From a checkpoint of a small mixture-of-experts model trained on Wikipedia.
Size: 11 layers, 34.3M parameters.
Experts: 64 experts in each of 10 layers, 32 SwiGLU neurons an expert, 4 picks a token, a sigmoid router.
Training: a variant of Muon for the experts, 8887 steps.
Below are experts of layer 5 (counted from 0) of a mixture-of-experts language model. Rows are named router (the router's row for the expert), gate (a neuron's input weights, with its number), up (a neuron's input weights, with its number), down (a neuron's output weights, with its number) and show model dimensions 0-127. Each number is 128 + 32 x the weight over its row's rms, rounded and kept within 0 to 255. Numbers have three digits each.
Before each expert's rows: a language model's description of what the expert responds to; "comes after" lists some tokens at least twice as common just before its tokens as in all text. This comes from a sample of Wikipedia text that the model never trained on. Tokens count by the router's weight.

# expert 1
What it handles: Infobox and table markup. Tokens inside structured layouts such as coordinates (′, ″, N/W), table separator rows like |---|, section headings and infobox fields.
comes after: "-", " |", "==", "|", ":", " was"
router:120157135154166146133134136047093117085119113130095166116170145078086120146131070141127129077110109110167165149154089161088165138082130083060080150165102091166114123143164081138144082142083165185158104149135140150115130152128124177140142137180087081101096122102123132187063115084137171119131112133143125155109111103132162111126155127151069156132120177174099087130125142127096179194092
gate2:105141136076093107109099139101142096170071128064126164142105123211134100130099110144164131135074090122143133194130168093122124112120146114183076132110144126091170172100106084144139133148157134112138150162130128176158090180142138141110111058111130187121174132117118134187165114105119164129113147221129158133190112125152124147091138145112129132149118191116184109172127057080147058180124
up2:157157155066102124112144076170087124157086124142149127142134135098131075166110175146135172137077138186113097163124108124114113163134114072139136059139175112136127128173088097194147140091155047111117103104114178095172136079139131166155120146142107127160104120181189133115132128096130089133133162163108089173128128165117065123050164176077114114158057116130133113103176090113130195066178
down2:090157100086063116104096142119152138085127174141094086107121131130081141150113110130072121147130086148089132107138146122168130092122120154112151150145120127142066112122146121136176143135132104136127104158113135157146130114109104119104132135175153086130127152132146151122147108127112143114130115144148097151200124147133125136113114185165108205107097125091159080128139172118137104128158
gate3:119150132131069166131112151148100147151109143093106203115168154134145175111144137100131077130064149113127163093115093159150147094206136131085117137197121193111129117191144173160131158123074151130148112137167127107124114202133125079095149133157125117115126072147142154163095124160118107167070179107090128150160189123134134077136117077148162107102218162123076128130102133173136122108137
up3:102124171135070181146167167111171097113071121109119048111081094141119153108127138127105117126174128137102102112139105119164095143146093145091126098162114142118185166109170107119083144101143099104040078070094145101151107130119115110081122108120138185102143148159089091087136170128099137116133121135132146109140078131116115109129135092101053114114149088097181169112179125161106156137079
down3:161061117135060082130098194116182081144121113146096165173143103123099178196175146125103151163078135119070155138203108149046169106080188102113159153214174121160160150147107139069121147117128168117103104125148181161111117135119177089159131133089140094134100103190130157106071127190080138088084188065099154065181188106106139121084124140118218089136126104127148115163134155109171154173138
gate4:143097123115133132184195144150141127185143086110117176137123123089138103107123086087162133128127152112094148169233132118103102132062103111209107137166104143122110116167141079151133141114125102091122099119119108191186141058104077105163118114118052166070104135111127153122165084107163124190130124107120134160172148125150130170189104125093122119127102136079110079150178141118107117081113
up4:106101076174196102136104153084095131102093126146132137094102091148185102167078118107164119075153131085066131156097134136117180162130170125083145139151069114098088141173134149134119157144152162122088150112110144151122071134208164095157122161115069144100093120097086141149100151198148142063134122009181160139108080119152150114136137100088144138115161133183156127135069186091124117145170
down4:108155177148100074122186051126123145129193118089168156177086144120115101097137083124102145125097094113138169103180112209088117110102092104133165128116126190147203108146144160143141112078093150137054152125118141129082130124096110151129108193137137095157121110131146138157128133085082098125139066105121125116105146146113130137087130152157134123149144156172143085126063072149093168131145
gate5:093137110110204129136153136143124140118124061117140099087151116125128060138114130123049118131164140133128127116085126123154109144088098126129194098170122096141108104094151202128128139139100162154107102101107114145094105227179062111073093169124112105091131185063118131158102106121147113155178123200129138172142122143114112167116200163172093147128106155148138074137126163142115110128110
up5:126121128124099141113142120038098128105100129113133073128134121133136114151129096113127121134142149117108159133139137140123138081219152137189100103124099113100129193105133115070084080142168154187156083119184169120110110142078139118113102146151167142095143124096153140081143125130109105176133107152122098131204128124143114122205127132150127142143124143148090169090122075136103093134067
down5:120162156143099120143108043172162167222138181123093126097086107088218111184192155131208164117102053191113086146113119130138157137153076115096165114145112132147139110131120151154162154092118131151121080126133127148159161093101061093088118099103142156120112107121148122168163165105154161183170119108182155149179127168111108080108114115116096136096126110135139169090129125177102125113105
gate6:112152117108186160202141083173121134185105178110146180117063110142148147134126086109144087145148091119078129145169103106189108147147063133111133112129113100184126087122154135133138154148145125137124145112111154208172087129176133194137155142098124136134102187141120114166139121137087094167116132152089127099125091079059141090140165073156136124171074122196107121100117115140094160077165
up6:091068161151117166128119172087129102113129140162097094059169106164184203143139147117129120169142114143080158140146135110151068100124090111059189097134116099150088120143116084150131148161183109086132114154149128118106164136175129144148090102094136123105147157098066184078122144112098074161134147142129143089166149152167122082163151111140120133113138099193097131082138081109112183133077
down6:142172126063158132096116078135075121128151136118151113122140129167129069122169123101080119152074140147150089181149116097194125104142155129109200095110154134152140130087101123109124127170159168100145182133137130065129098097106159097124128106149181116154131153080139110148137109151179133138082136160131106111097092138086087097175229174102153080160135126109102083126151105153175106150128
gate7:078135129151113165160167102174163119057135133143124106115117155130151120147175115076154144133157087161130113139101143111145119095128102106122069156079128059117143080077120121133097090163139167136129125114055115191128113165093117134130115107186183213136144137107161144131124108084130115160123122187171154075144157125078099142103163093114106122113142134167144109111121052106169097185061
up7:120153181165116174150157155167151115073134100128155128095170154128161120128120150105141096114107130127122123139159149184108111129095156148096130132146112038139064146103106169138075114167134125174106126142128141154193141065149172123124159103134149115158184142101117129134171182142209126235151064090164168110096122108096103067078213144180131114142150155173115126131084165051140067102128
down7:125078133131071110106132109179108172114123166079144124123140071116111132141147175109095116140129102088157168119094117139080131118180086145141117116107184121107079153123084154163145119128167152190050158159186084156072140096140130082088104183156105126107183100088056116135128098128159153103120110082081139139133139109203116160154110179131179109084152152090138125148138132075064085159095
gate8:096106110153179091141150083090114090127167147099093104130215129102115155198153122151105074150168140140060146140161059147134112154062139156104124134095166127150101103136087124093183113139170159113190135161142183152121142097112130135232113163127114085152097104163138077102102077117113116130158134121123160106186126178082140122134105097124100114138152183130120136156108100107150126126097
up8:133162166119086158127159111138191133116162143103121121186123102102148132157118137045191181085095136180133073189081083116083150139130193110121185226168118123108119178154087190118162103116089140209072088086130087110116129146104145133065117124173148189172127136188060171127166153133175151101157128115126095130089155108133150145091097124072153171100144120101180184152176108109144153148144
down8:160144107131109130150164217166154125087128174059129158135162144153134099074101175085156099090161150098120063165163091093075134156143109153192139146096163206120121146103061147132133091137078148113149156148150093153152143056140107143123166177101201172140121124124152132181138142078110155118113153112151049101149147127101156131124118125152100141181142118133117083082055146140084146123118
gate9:177095172153143167153102137149128128145159124107186136136137181160155131108185121115124122131121205116066115138133098140107146159144135168153111105134175133167085116124131098080115144115143123078155141141062138129135131179113087144173082127143105106122080131097142124058139086074066156213145182156116119160065101127130194098133144116071157079106091140165093162148094129122180102149185
up9:135161131115154104148115069135136157123148110119102128125173128114153102151141103163070075169156113136089133135115135126124086143128159134135195159123120067157085090109118154099190130108193069103112138107113087133107124118101124115078137197165193143077159101110137173143086149128138110145191158108085107095106086185157106200127144108085065126098148092157120169137134095158143180084122
down9:126080122188129114106165142112089096138135163198114146127145149094114139059103081126104110162177119158110119136133119105115111111083125143146125133101143148128164122082086099117149130149127076122154155150102092118165145101192106117113097187098077121085104066115117082105101122136157152126161092179169106139143139122196116146114137139093141105102107174126127123132153128208124125160103
gate10:091172139157194123181087082083111125101112151125128144147098150163163104162137117135098076148102149158152117086115121156123152110115211142121134150157101087133159172132111144146191152125140124201123109120123167159169117206113074170148080065108125107107131104135078135164165095129084154073133117173136091140173042145138137095131081157151110122128099131189132092177146120095139086130132
up10:088130147108119141182111085084149121141090144088098100189163170038131110143175042203089090124059121112164109158109194124095122125105103136075107129115140082123084145146014143068136112111117120127158080091138162164115128097114103137101172040119125097117091101100126131088134119119141143138132094159137111107111096177113161129135139199131128137168123137163122139132079137111129168098129
down10:188116126139124103149136157127064159156117136096136122150120127131124131160073123140120047114126180124133065149133121105233135103159122152108159097071106157198144150166147122147146129138138127147074174156116156082208173112146090189202099107116073111181129101142103128132066154090049124149088117158117123107117141081066089149104119088182120184102143095115120127127148161182160154171163
gate11:139127122107154158148227115122068163191131086147129127132136086142103153144183110146109099169131128064164192110131139076083115105080182121107086098077102171150126172058119120100154146171123126117141165089108141191096076109087095096199142128118134119112089144118132112102145159093165163112137155153153131144172085141124118231109130105133143106147141137115091060127057169106197074092186
up11:075134095185118145131099097086136161128149143160085191148098046168132115148175140134130089142121102134098129086075064075096124148161202167110107133079111128155142124135059167130158098124137163120137078137122156171089113115113100165128143093095126095092093150088153160150096106158118098129160119213168110094124139215147099139120140191070124103099161100143104166133113140129135205126100
down11:107188139101145107096127177167145179125156147035084115114157137106140146166093092122189173120133127135110158089083076191162132128122134141067072127167170163133135125171084135107146109102118130102107076175095125115126171114084142139077130184134102097098111116179131103094131087124072069166168113150154087115141088130050187116193059126134148137085180087118126076141133105090131158153107
gate12:075152109063093147143137201143044112104123112048105128152110118146199118159123081098098112128126157104163168125161164123095113163139064116133189126126115159053109141132163144157088125094129171064177130221096149172117161113104100082134083165120056113164126148145102163100144128139119147089117093134145146132149129149133179149094117103189088108062159128145111106189154073131105142125145
up12:139144079142164156128076153156076093101087123117127184186152118092118173142092161148102168132067119101106151184111124119087147163193114121110124036102180122102150228113129141117142064095170127123151096173124096150073096147150131102176112155140098096105138096109098107173152174149184139159095174108125157122142114088160169095133096132168121115121088094087121116103165114100102146115148
down12:126048154197093096145133085130070136122137110149162102155064144147148168202126137094091152187109149170137114159180175157146127122079107163117111169146204168132118117117105151097099124118123163104152144126082125136143158170168084130202092116125108136168093121136117098211124078128110163127133075096107152105164186081120149158086139144171093097136126158150042147107133132190135063129128

# expert 48
What it handles: The and of in phrases. The word of in phrases like Republic of or most of, and the after verbs and prepositions in narrative prose.
comes after: " of", " in", " to", " at", " for", " on"
router:121143155113141128122127146117116120155144175116103164133134073104069169080066117130097127104128133157152110127138154148135122140152154058170157157132106130112182041130166151138159104132134102094162105137115110105077107178152053141139096106136130131148108134144126192036127075177154098086087086103106169174088116098131159127133150103060162151132156153149089072158130124089126179131119
gate0:132096122110142112106135171106159139145194178091135098132170142150088161114108126051127111139113083133198168110088101130127180156087131121189177116157154111106114103104069090191128137139116156107106121128156093108045177245162085167156117148116153108105128099101123141144093090135169107153158065163162122082102118175104136101151071127128172114140141176121153119166128151071098124138174
up0:158124132121176106157221117146128179170116189134120118166124184194130118088138082048159105158094095147133083116081103140127168136126102173124090140063125154127093124115191114126150097122117130095136135110110108147054083136103187099136093137163139073094144138130154084069136135102109047152135123116155162104134126161128032153136070161110117100158089092156186091129161145088162131085104
down0:117067101141122061134156133101178143142170139133133142133130152114139116150135136064151092119119084129125132080153130119105123120090182105137126087149083182156070125143107148090133143190142148098107146122165195169114147136155145173140124133158148065124146130125074181130148142121113109128162192154143085097166079103089103167137115117142154114156106094114120173149126152089122100153104
gate1:122166154158128151150080102183160077140117087111080154112109077094197146113168156164169142173186098168161110138093140088082137178081206132096182078178085058137119126170176135127144161123190097110150132108136195133097116124124100138154129081095088130099118107183148115152120146113153171139154132057155170142126074123150064149121167100155141096113141127074141186132080120096089146129209
up1:176122134106106146154097150122074164122164069144162105155115171191086101123178121105131124139148144117139157096136166175131145094140090169095082121082137155130103118093056073068158080079112145186115144114108126120139152186116133110140167141131156140120147117181142090184129090177118122130153167139067106141176121109136090107160132176184117149139119127095132137143099134086155104121111
down1:067085079160131166114102177115079130110118176087087156069179088115082131132145131134124116167107103123054160119114123179149149168130069137164115194111097127141107100156155120034137135135184129097208112117137167134142091179112094140074150177146142119111109201137097140096149106168103130098141126087099148107109077164131115132144129090128089111076130162133129102119178180157101130131143
gate2:111142127055091129146143086122152117145156131127105121085106122152106104140107128112069142139138117050137182123115135112142156111154141133142121142131050150099139118133112114101149153131119162049116098111173142140115181152129157136102122079118139123169076157152096076140139080184075080129146176143104145155141146072135094143172080118118093083132075113119122136152101110086085107160131
up2:172098133087153124119108136178157190115095103126137112134148162161107168110125160099179119069143143113103145070114163146103094131117124132116162094105233129120145169151143104113183102123114077164089154153115163181154063129085115138132143128150108064103187159174159121128070172159107132064140126104138127088150117157160134109107098141205130099200142124076143158121092220117147096138213
down2:088133142164080112098095102136187135132066157082128038190148104130130167188160119146169188119168192102141094149157125123159143136117152070166127119167117123135152107169201148117176167137093127090136206161091141173145120142138147121201147155129118167129143161150132156104132163102131118139101155124157157099180077070095100080177097108163153112120174143100109142130128076128101122142125
gate3:124158109097119109138066169153096163136119102122144180132125172121103167129109139080149061168096120092118091145114172136139089094115133086164122151171176160119136114117096088158136154147080183084040111165153101166145166181153091181079087183064134086087127129093103172154117142105133144191137134050125210110165142145121156189149114157083148110111156135109121121122106130121125146132179
up3:112152135146105132188142164091113143118146168132127166124139127140124148098035134086135131129130094138137156103149166111137088140116131057137099128173136150183129080168129056146120123166154123097091087090116114091175094155146119148065116128123132122099130159062101141096143143139127097152109085098045211127122104106171181148169184110055122089107171107121134093126147134149092181109124
down3:130139107172127132134135100199132151181145108128177134122124146132126119150145188106122205100114096158164120128137172084090118117103114114157154141156149086130201133136135155205156161101206097150139123099143123144096088116114106113118067130102090159118156161106149163163119068150076134165126107127095119127071093094100135186105107141120115134142104124091141056121181169090133177094100
gate4:126078102088121111164114175141161113107179128115099156075099090120067050154156082145087175147144136154112099120122131067139132153131128114140235116116128167083119125103172074129134131149138142134100088123115119095115146125095147106156119142118145125125127149129181160104120150139089116162124109184106104089150135157085120106126134075097064089100092150149105114137159138121119201049162
up4:127158148128080127116040103141108115131180138191133097116081115140166199118136084143165148147096072075096078073127166108145119150122099103157179121092152083102131152165156090082063120128093176141153140145156102162151140108115121125123137119181127118073144179153101108115176141122135106113176153131086150154058082057127094149133145141194099102126138134085163184131142137087186101096157
down4:148164126081140183188145084112158146100168135113144133136072121158101060085122149154106152132059166146127151117108096104072142085104115092107093127174144146198110117159142180137144124180178099143146086153082123162053113154128081091131113151053153162158119132126142154067117154080115111039161093108129140150133131104097185138094120126118138118133087147155138114136168087134077137122137
gate5:127102114152177120136130163154059117096112157138049129147162154143075166171140079163145067153171135146150095068109077039113098123123083110157130143111121138146145124073151163164108093185154140103073102128146149147187141179154145095161102118141176126090156145139132151137145118156096123148092115170110083078109131167101142167119065132111173112179173156140104103105157185162120109130153
up5:065092166104104124136102119125180181187121074089195119089137094132153156081124139071105132078078161122120157194136175123136126148165153110124107096093156094092118153158154067108148196090076120155206127146108087132174127095101155146116140128154098161161110133127114115059086128094086147107111152147150136162162125106124101108109203140160106123081097124121170174140171113139158129101185
down5:046126109166102112162166104054118116121146160091085212154145115121103141149166112150116123127158086099073136169131112116205077119109165117069085105151115172168101151104113186080103152107197147161135070129086133131158152134166154140194145087130086124094100149176151091158119149140139149112175163166220150144169120135103107130210139092136166109146084099085124164151148137164123133161117
gate6:081124102200113138118155133114110133082112120139150097171148153166128186172093112154159183180109140140121156063051097094124140139094152119123142171110163106106151155148114118120135122105120106112116085124078120091074120049090082119124168154132149086115163162175117112102149168095160061080138133111101108117164114160201128140170120157135107149103140122123135186133174151042151105110068
up6:103153092104137062129177066056152089040138123106096134062124115124170166106142107120156110148140106141096180116111127101162116154101138123164224090101065167175120181145063130141096169149192096101149137090133167139055140102112116186117084124091181131083115075140166124086142100075136137106174112145097050136141130140117126153106141116116070108162074106169131139135140135136083098118121
down6:083130123127143119119113075165064086128128153132116096213108166113114129165157087168100136096132139115078096115097145165109109089134167104152038097182133112161133161172100162139142113098118157134133099169103132072088114191149114101115174144150120126142152132137128133113134080130128115139133176145206132154115087066162141103133117166145100174116093147128153153147121120119136058123122
gate7:120204115132121083103123156127135099158109137111173110093125138114135132129102129130063149119124126113117134128112111089114099147112196144139137103110054169174112110159072103179153175126129130093111072115150136114158157078076155098129120134113055126070116140109133165086138139184175073116099069006078194119141202121105122165078122110122150144069138120134060128103150124124083132120197
up7:146070119152159196220141149124136112081156105074142144103154143126079106079147142080138100109158105101050111131119155128138142148146147075116096139185110063153114067135158117096123103154118127149103127083151161136052122092159083124105079149107155148171086122111131094125087127109180170133123137169168086152154139076099132101162189078138104142132092082066110140159085104126148149145113
down7:140121114134232109144108097098107069060168106144076117143107101107195150120161151108132132118084129123117177149081085106155178097107159120066120068170117151176142119127151125111129163142152121092110091140143164116114168084154111158126088122170098087122086152124171121174116106089137145113141125075066159131153111150166091135100102090124114098102133186114105110160105154070075157116129
gate8:107127175092181081158066118169104131179137203169213102125074107156160091091135073121179136151136122151168185156088092156132206101116142116096131101045149125129157191147109174118114160103147078101126206138087131169139067111082157092097126183153173134140157088111084143074108165155070114121151138103109143111140108146161117132124124143110129127049109109137168190171113144086164124123131
up8:141063082112143092100133089137091068118086175143163145121108140175100165133084120137136108103138121117174147133170076174120104108096182180116152125135129087122110172121118131113095054078173141131082119118102093127068135124136116106133120145129089126155145104135101131095120128148115154110130096162136042151163120132124217085075080144102131169080119144141195138081131112108130133160104
down8:107102115167112128150088139116129091099117129133144142173153162112034129186121122137112128107145112087163143180141163125161121152172137111104113100147180121169174117127133094119128078182094099101165093110155142099135134134129104160148072150111156103108109179116149148143177109138113169094129101158119124106122105113116081127164148130104143133159130152143122070112137155139153160084103
gate9:122156159080064109122141187120107101135167161095128147141128121150136176094105083178121113167085193107209143170119132180154102203095146163192089124166092133115124095120103177108144161135088127140157126113101098128148126174105134099094132087220165121151148106148140101126159179103165119117180137071106182111135164114134101158130148148175187097140125111118170102147032088117153106100071
up9:158116142106074090141127163085067126188126156117085146109144145126114190133164071154102119156085127145156109152121158062174133164126110135157062153122168156146162152140141137160133145126090120071141119174104166160121159178158124061143163159100149111155161090199159110093148125123110112135065122045073133102124118107107139188101149163120160078099159135149073123138123109157172089124098
down9:109095092094186136180148121143147139206125144165139165185162098163102093097189192134106094125136123146058177143133092152129110101138144149128134139121159088091120110154136157158173140115154150108096130122094125139143159200177118137179117092109124096180124147130115156114124096096130102124215117221122089174128125127120093132142086122032138136142143090130161064146083150123166088145128
gate10:116128126189160125123193108135107158158140140114108142169126094144136125077157090125124111149148137147156111141147130100166133110115129115136114144142094120192091171147087120173133120135166143169104089109177122116129133154128104168182138120151076158168117097156137155138178070153127159182154117102121152121104136100063100091121120062118187097142192126108087105156109105081109156132142
up10:158118156171178093150174137100112137170162157103094162136103109127130133126156118122163110157162093202163124159159154130136135086136130116113128171124141137144150106148122089154119070174169138182105151097115132120151150144172105185171090134137056175169096144144142154101137088132128163196107149113110221211112129134101128087138139062101134093135178107131085150133124095132141102110127
down10:162125142112128154140140107166115130158119155123107145145084094168060165115173121147140131084166133174159130130118114108117176114185141118096139128065183109126105139163106100158140136159128170159120174125065117108120154088141096112109118130133076092204140139076164091108145143095138149102090145063113158230186137139081156133121120079139172138177128144137095167129180145110133181153166

# expert 32
What it handles: Quantifiers and adverbs. Determiners, adverbs and function words in running prose, such as also, most, both, many, such, and the suffix ly in newly.
comes after: ".", " that", " is", " where", " one", " with"
router:118065146094161157131177150075131082160141163130103114100136095128075091094164143127159161106155156145216088083121134105126166119089122102139054113115130095097124099127138138096134161152143125134131176147119095081109117163149110092096142097157105104119174066100122116108148120129163144137180108121146137193112196069160165110101206091159192160153145136153147101124160147136160175119118
gate2:093110133149171087124185132144115126147161175081090150190094061092190118095121095106170129163158126117180163106141071068123132151133149133138142145122062175073170118151102118135075135163141163142125123134083105101097121109124094080097081105076131183101112163140037132104153114122087143084119108106148116134128177112131111163140091084173135145148168080143124125138085112083150132111144
up2:144185114170176066144174150104146078103103092121138143146123111136203143107138175134112165146142143135178104145079142139089147117070141140092119146155059127112161105082174125089150142182138156143080089130102095131183125086091161116117145113079126197073152158155102140093144127147103121117159112161138117120162133137160129124132115154166152165107144086173195160154122087116142165146129
down2:148142129165121154112102174161109105125145165067130120109169050145150155141067054117080097165082143129128135172134188138103117150154128149095131144129079107115143058115105099103119120132137161142099157068215099089154112198168130168101123137145067131096132109169192135092044107157186071126141177163096159087093135102176119170143107108137135165142063081142142181122132132145139183096136
gate3:123081132129126150130071141125120144142120156122170087199160106147133146139096114113126125104158165140117128110096071156123101135132122116108067194156103149125148093074089141085112120123113038117120129105108139174169163083170117101079143146136084128127098153116151129138153137107119153113149151183212104090130121142139145081185139108107137082143194140155127116152093044095132130115118
up3:123162161115157129179100113180093091153129105177104159057102131158145098088152111134120084150104124103076125169156119139135099133159154131135212111159160104152116134137155117180201176158098152098145150099131107144076126111117153107138135145135134159131101103104209144128112138150143092133095044118110122122103191089101092184132125159116140190157036118111136177094151166150143103175135
down3:163140149105115117143173074122088107085135143125158053123076132169171134131150194144101118115114179139181163154128150089122134191106113097045140129148141176152060129106132145145065121118133123079109120146154117136085147202130138079137115148119185108212097114160127142167152130101085118102097158154126152082204109095106121138119197179143132125159143110106152193184096133139141086094168
gate4:165061139135171180105175135125115143127133159157159071157116083102097112107114119178134134110120135120174150073119084120164127153139103122094080219135148076107096138127148093205100127150152179105170131141077113065160143101118129128117173135159116143152072106087126136124097123134142159143107070119181140095115114132104120132166121065171105084096139117128097160158172086102118079162129
up4:120136135116035115111043138067155153101171059099069136129111177142193161122157147098081082097079132156081076158145157131086155140150073088152181073129120184104163116153087081142190176142119098084107175126132124170151157118176162143148147141110118109138136149167147113069167130137122164090153178128136181098125125144125125148060150174095119175168119113164162145127142114173117135117140
down4:106090135123128117159130141142106104118090130142165149151140091133151097069156126108150123131169154092157064137150082149067093112184102194159155242169168136124146166130153158185110084112120151198119111120154125138108102139116125104097150130131127197172101134116087159125078125159143180173157080158094109133145136093147131122129155020182184116078077115132149163149069119067110153103104
gate5:160068107098128119150139120130114105164172144096128100114158078167177117139162097119105125153202112163163172107116125146120129181186122085105062145145152102094139120081105095110065181165174096099169196149149132130118113104103118175079149137111121110083105148079086161118140197096089078159168105175106098153093129118094085118160149103146075162111116114115146136147111154074187110096179
up5:096076108131160183148151131161131112131105142066047141129116095148137098126164093156135156143089110142202177177083106115171090129075051134127103132102123061089084169105095124150137158131121145105167148118156115165065126134128069142094148134185106107108134142148081158086114190156165080094190145148156110118132091127128039082164117115160138115111143095117139170140140119135121163104096
down5:114131105157139152106154071129102101122127190169152106135168153101072157090135120122136087122134128109137084165107152112097178118122090106143114133093138106086080108099125140068149164078120164109169170138113111091063127149141142123050115133106141131181166114148160105132163140127116210181086168151169078128113142110107035104158106079161171139118114142142116161114081169125151098134106
gate6:094095071097115132138093139117125175085172078074115088118142173135103113100108207163146164130131151131123097141154159129140145117071140129129092165109122072161222142136154163063115124095092143096099124120118151106166107163068122172130098196083102138140144160138120086103105197165126145078116122077103131143218100198114200096141128143130144125141132104146107156140123120157094118103120
up6:145162167156141073150118130149142134150065149157107132157130101132132127090094127076103102132095139101101133138126108134107090113190149145116113056079140131130152086187095092181139136156136143160119137018171100163096142165201138128159112094092203123119129128105135200141138067070167066099104151149138117144102120076132000157104139122141097157108157119110127103127152158153130177120115
down6:104099123087118165116119136081092145117129153151064108132103133153255098176094142107071167149045113130089085150137178137112083125128101108141121118120154138154120114123089103106116157162108126181146114143073191109149134120114185110136150146150122104189136160120106131133103145153130135147164125079168106068158098088113126157228076059138187051116120133140140108095082142171096052125143
gate7:159098087162082097174181144129102177105129103066156124173160145108153081194114132181119105130091146116209114106146144146127112122105144066174111084217061147159123188132152148171113126123148098150123106128138127097145133061112146121133098180084055162172078112128086078159084137069128141102141184138141068086168104181171106116109106118088118124128137140127137121152165127131104118116133
up7:180151074083158060116161126118157108146143161162160140146111159086141165132117061084144132151155099071131122088041088111175060162134065137086106116063123135116119165192167123098138102114154163078161135152143143067148136147091125085070115133150102146100105158136151141136187123070126123108131127174143068161126132169111087158158112137153138159122128114153102172124089134084105130170138
down7:138073060119141132108177131102096090080150173137077126169181158170027138075062134136133075109142097113124165171100123083111116156049087175147125156157055187137099127138125133129117127180153141109119122175167146139119146128110120114083079161076064075086111121145128149176097091132115100071172118156133155181139145119147100135145126163152067107168150095124119111147172139110089175104170
gate8:140134093133139162075150108126136122094124102176130113137130086127109122120182150122091163142158155115123110132114150170155148169091050113162198196157157165149129201098150111135108077116143035099112132167074108115147156141161096135151096091163171158077096159137068159132185127128178108174131110100097150080127104143181119114106146149072143104184121095102114104153086140073130099100080
up8:090154160174130129150133090168130109148154142128088168107107152180073093136112101134097122147185119085122166117115128111163116099085137090133103085161094103110086114125119145109109131121145118110111118146098128123166160099126108092176094152089208141100090172177120114132072111091178101094146204145125143166137144126121094178144167119178103170134161067101117119195122125107167161098066
down8:120071116198107125051128140174128131122033140139121095088149139104124207128145096109143141111147181144192125160174117128129114145088174168139123134132126160055161118109165107061164103142154137182123120121109134126113085127136149088215150139147128141128101104164151152163101119082143133037124075140113097140139109131126112105165148150108081106141129090084103101123101129135088117126115
gate9:152130154093132150094143090127118106149071173086113131113179077106115166157118107081108170175157088105143093099132122119122076132147141173116147117119097142179193115077128125121126166099134070113128091171126162120137165063096157104115141145156092125038096133192123126092193174110131147062142104116115104184110124117140107079112129128151111098126150102101136176090092131160112139131188
up9:122097109120150142128087136097105124176059132174055140134154149130071144116163112090120201133117087163092098118112149079156146068136176151121116137111116147154161104052139135168115122090137119126134116183097113160135150078135203112126164152053175087123145070168165125102131072168130202133129129159134127177118096082121162175125165138097114190170108120083151174123151126145146196154132
down9:166159133146151140102144123113125092147106135148133086133079115225177122093126148150198129144146116205140095156160146044091143164116083152082150168087119139140159145094112167151133078141163126142098089117115086088160162162133076132152118150054142097105164144140099145101175181092185183150153079120144106109083143106128123106102149131106141197156063133112111139099125174152121107064114
gate10:080085154071115175151204098107113068088132158143132167147153131170135080161155091116156188163175123097176111106164071091142139125149160141175092158098101072170160122125184161132113147160118162136127137165088170111147110091154109148148107179170081158060094194162159163137162106138164114126130133146174145133166167146126117147090142124109156114143131162139127114147151138086168119021134
up10:106086137151163049118139174133163112167191102082128157164133140088109194137115108189135086150145111107119152128159152132103082157133133076070128096172173155092093160147144078085169135105154133128155148146112131131118117135115200116144121125149158121140144079133109083127124137142048137127155082173080119080141125100156086119122070137153120159163148128154141128116071155115161126184163
down10:148126069136094097104121159131106158115141144125063174112133201086154075074135096134177127111079113124067106122147152083207134142118081121112156046065117094046105137139118144153128163139165121180160205125125145156113169166082160164061138103069072073108143152134100124138147146141096100136111098143179128121135133173192149141168098168156158105134158169106076028109143134142122133149121
gate11:082064103173143120159158140092096119088109202163132097155129126081121128077157147131173107133157131137119079084086096129190098193138118137133091139174150098124128107149096101084191132087127148140142169140102100139134112155088119128143167141124107100086079171156139136133110161079159115060100087064104171114110087124110111159167072113186148115068121089150075153126161147093083145091114
up11:112051080093130133110179174137094133161099187170127075129058080146113056103146134135147097156098132143113056092167106111171098136120171131168067115120150164168094084087167120119107164165117095096148124145097160148109151213171163129116096208114115110117167122137126168114125122133129153131111097142103131143120143092149149202088108169071159143164115160093132124190170127135125139089154
down11:104136121143135161145118081106073123198083191130064127180150156107093078103145069119178153153138096103120149139157158075118110072115118099139101121043110176144106092130128127128156164173071138094135101118097115140144214088141143058105101158154162158139170102109144181151127129081153141059107171135171118158162117109118133186116129144134073134158139075134157119174151142142188124157084
gate12:092118112128161141157179169170138131151118102150145106073126135096100096147161124166119109132127089164088077121138139163100127124117159137161105093184112188230130143110149143084154102119151118141116103142096099110168130113164148188163132081075098107141115109108139129116072115110139177143117134115179162140179157065128100230127183073125157103121179131136152092113116180109106222107119
up12:149072117094111123141163181172131121175107119092154155126128154110059095129153142121123151117151118132138090082132098162130162133140195152072056174157116133133115100125116106115177130055171179099122144091108076125090117165197158122110167102145058146135116121130144152084153137122162095154122135106143151119162130093151134160087146148140192060107152159119131143133106134111154137112191
down12:123093128011137103123094194129106123181135100116124160092080091127036101144111154150113126106184187121114135103118046153153153134120179161159153147185137053122152111067187188109096142089162079138102124113101118152128171117184107110140087137103126177149120097093119089120150125176171132122120121084130127146135178101112124156104124138095147112149131074147123125101121124143118141104137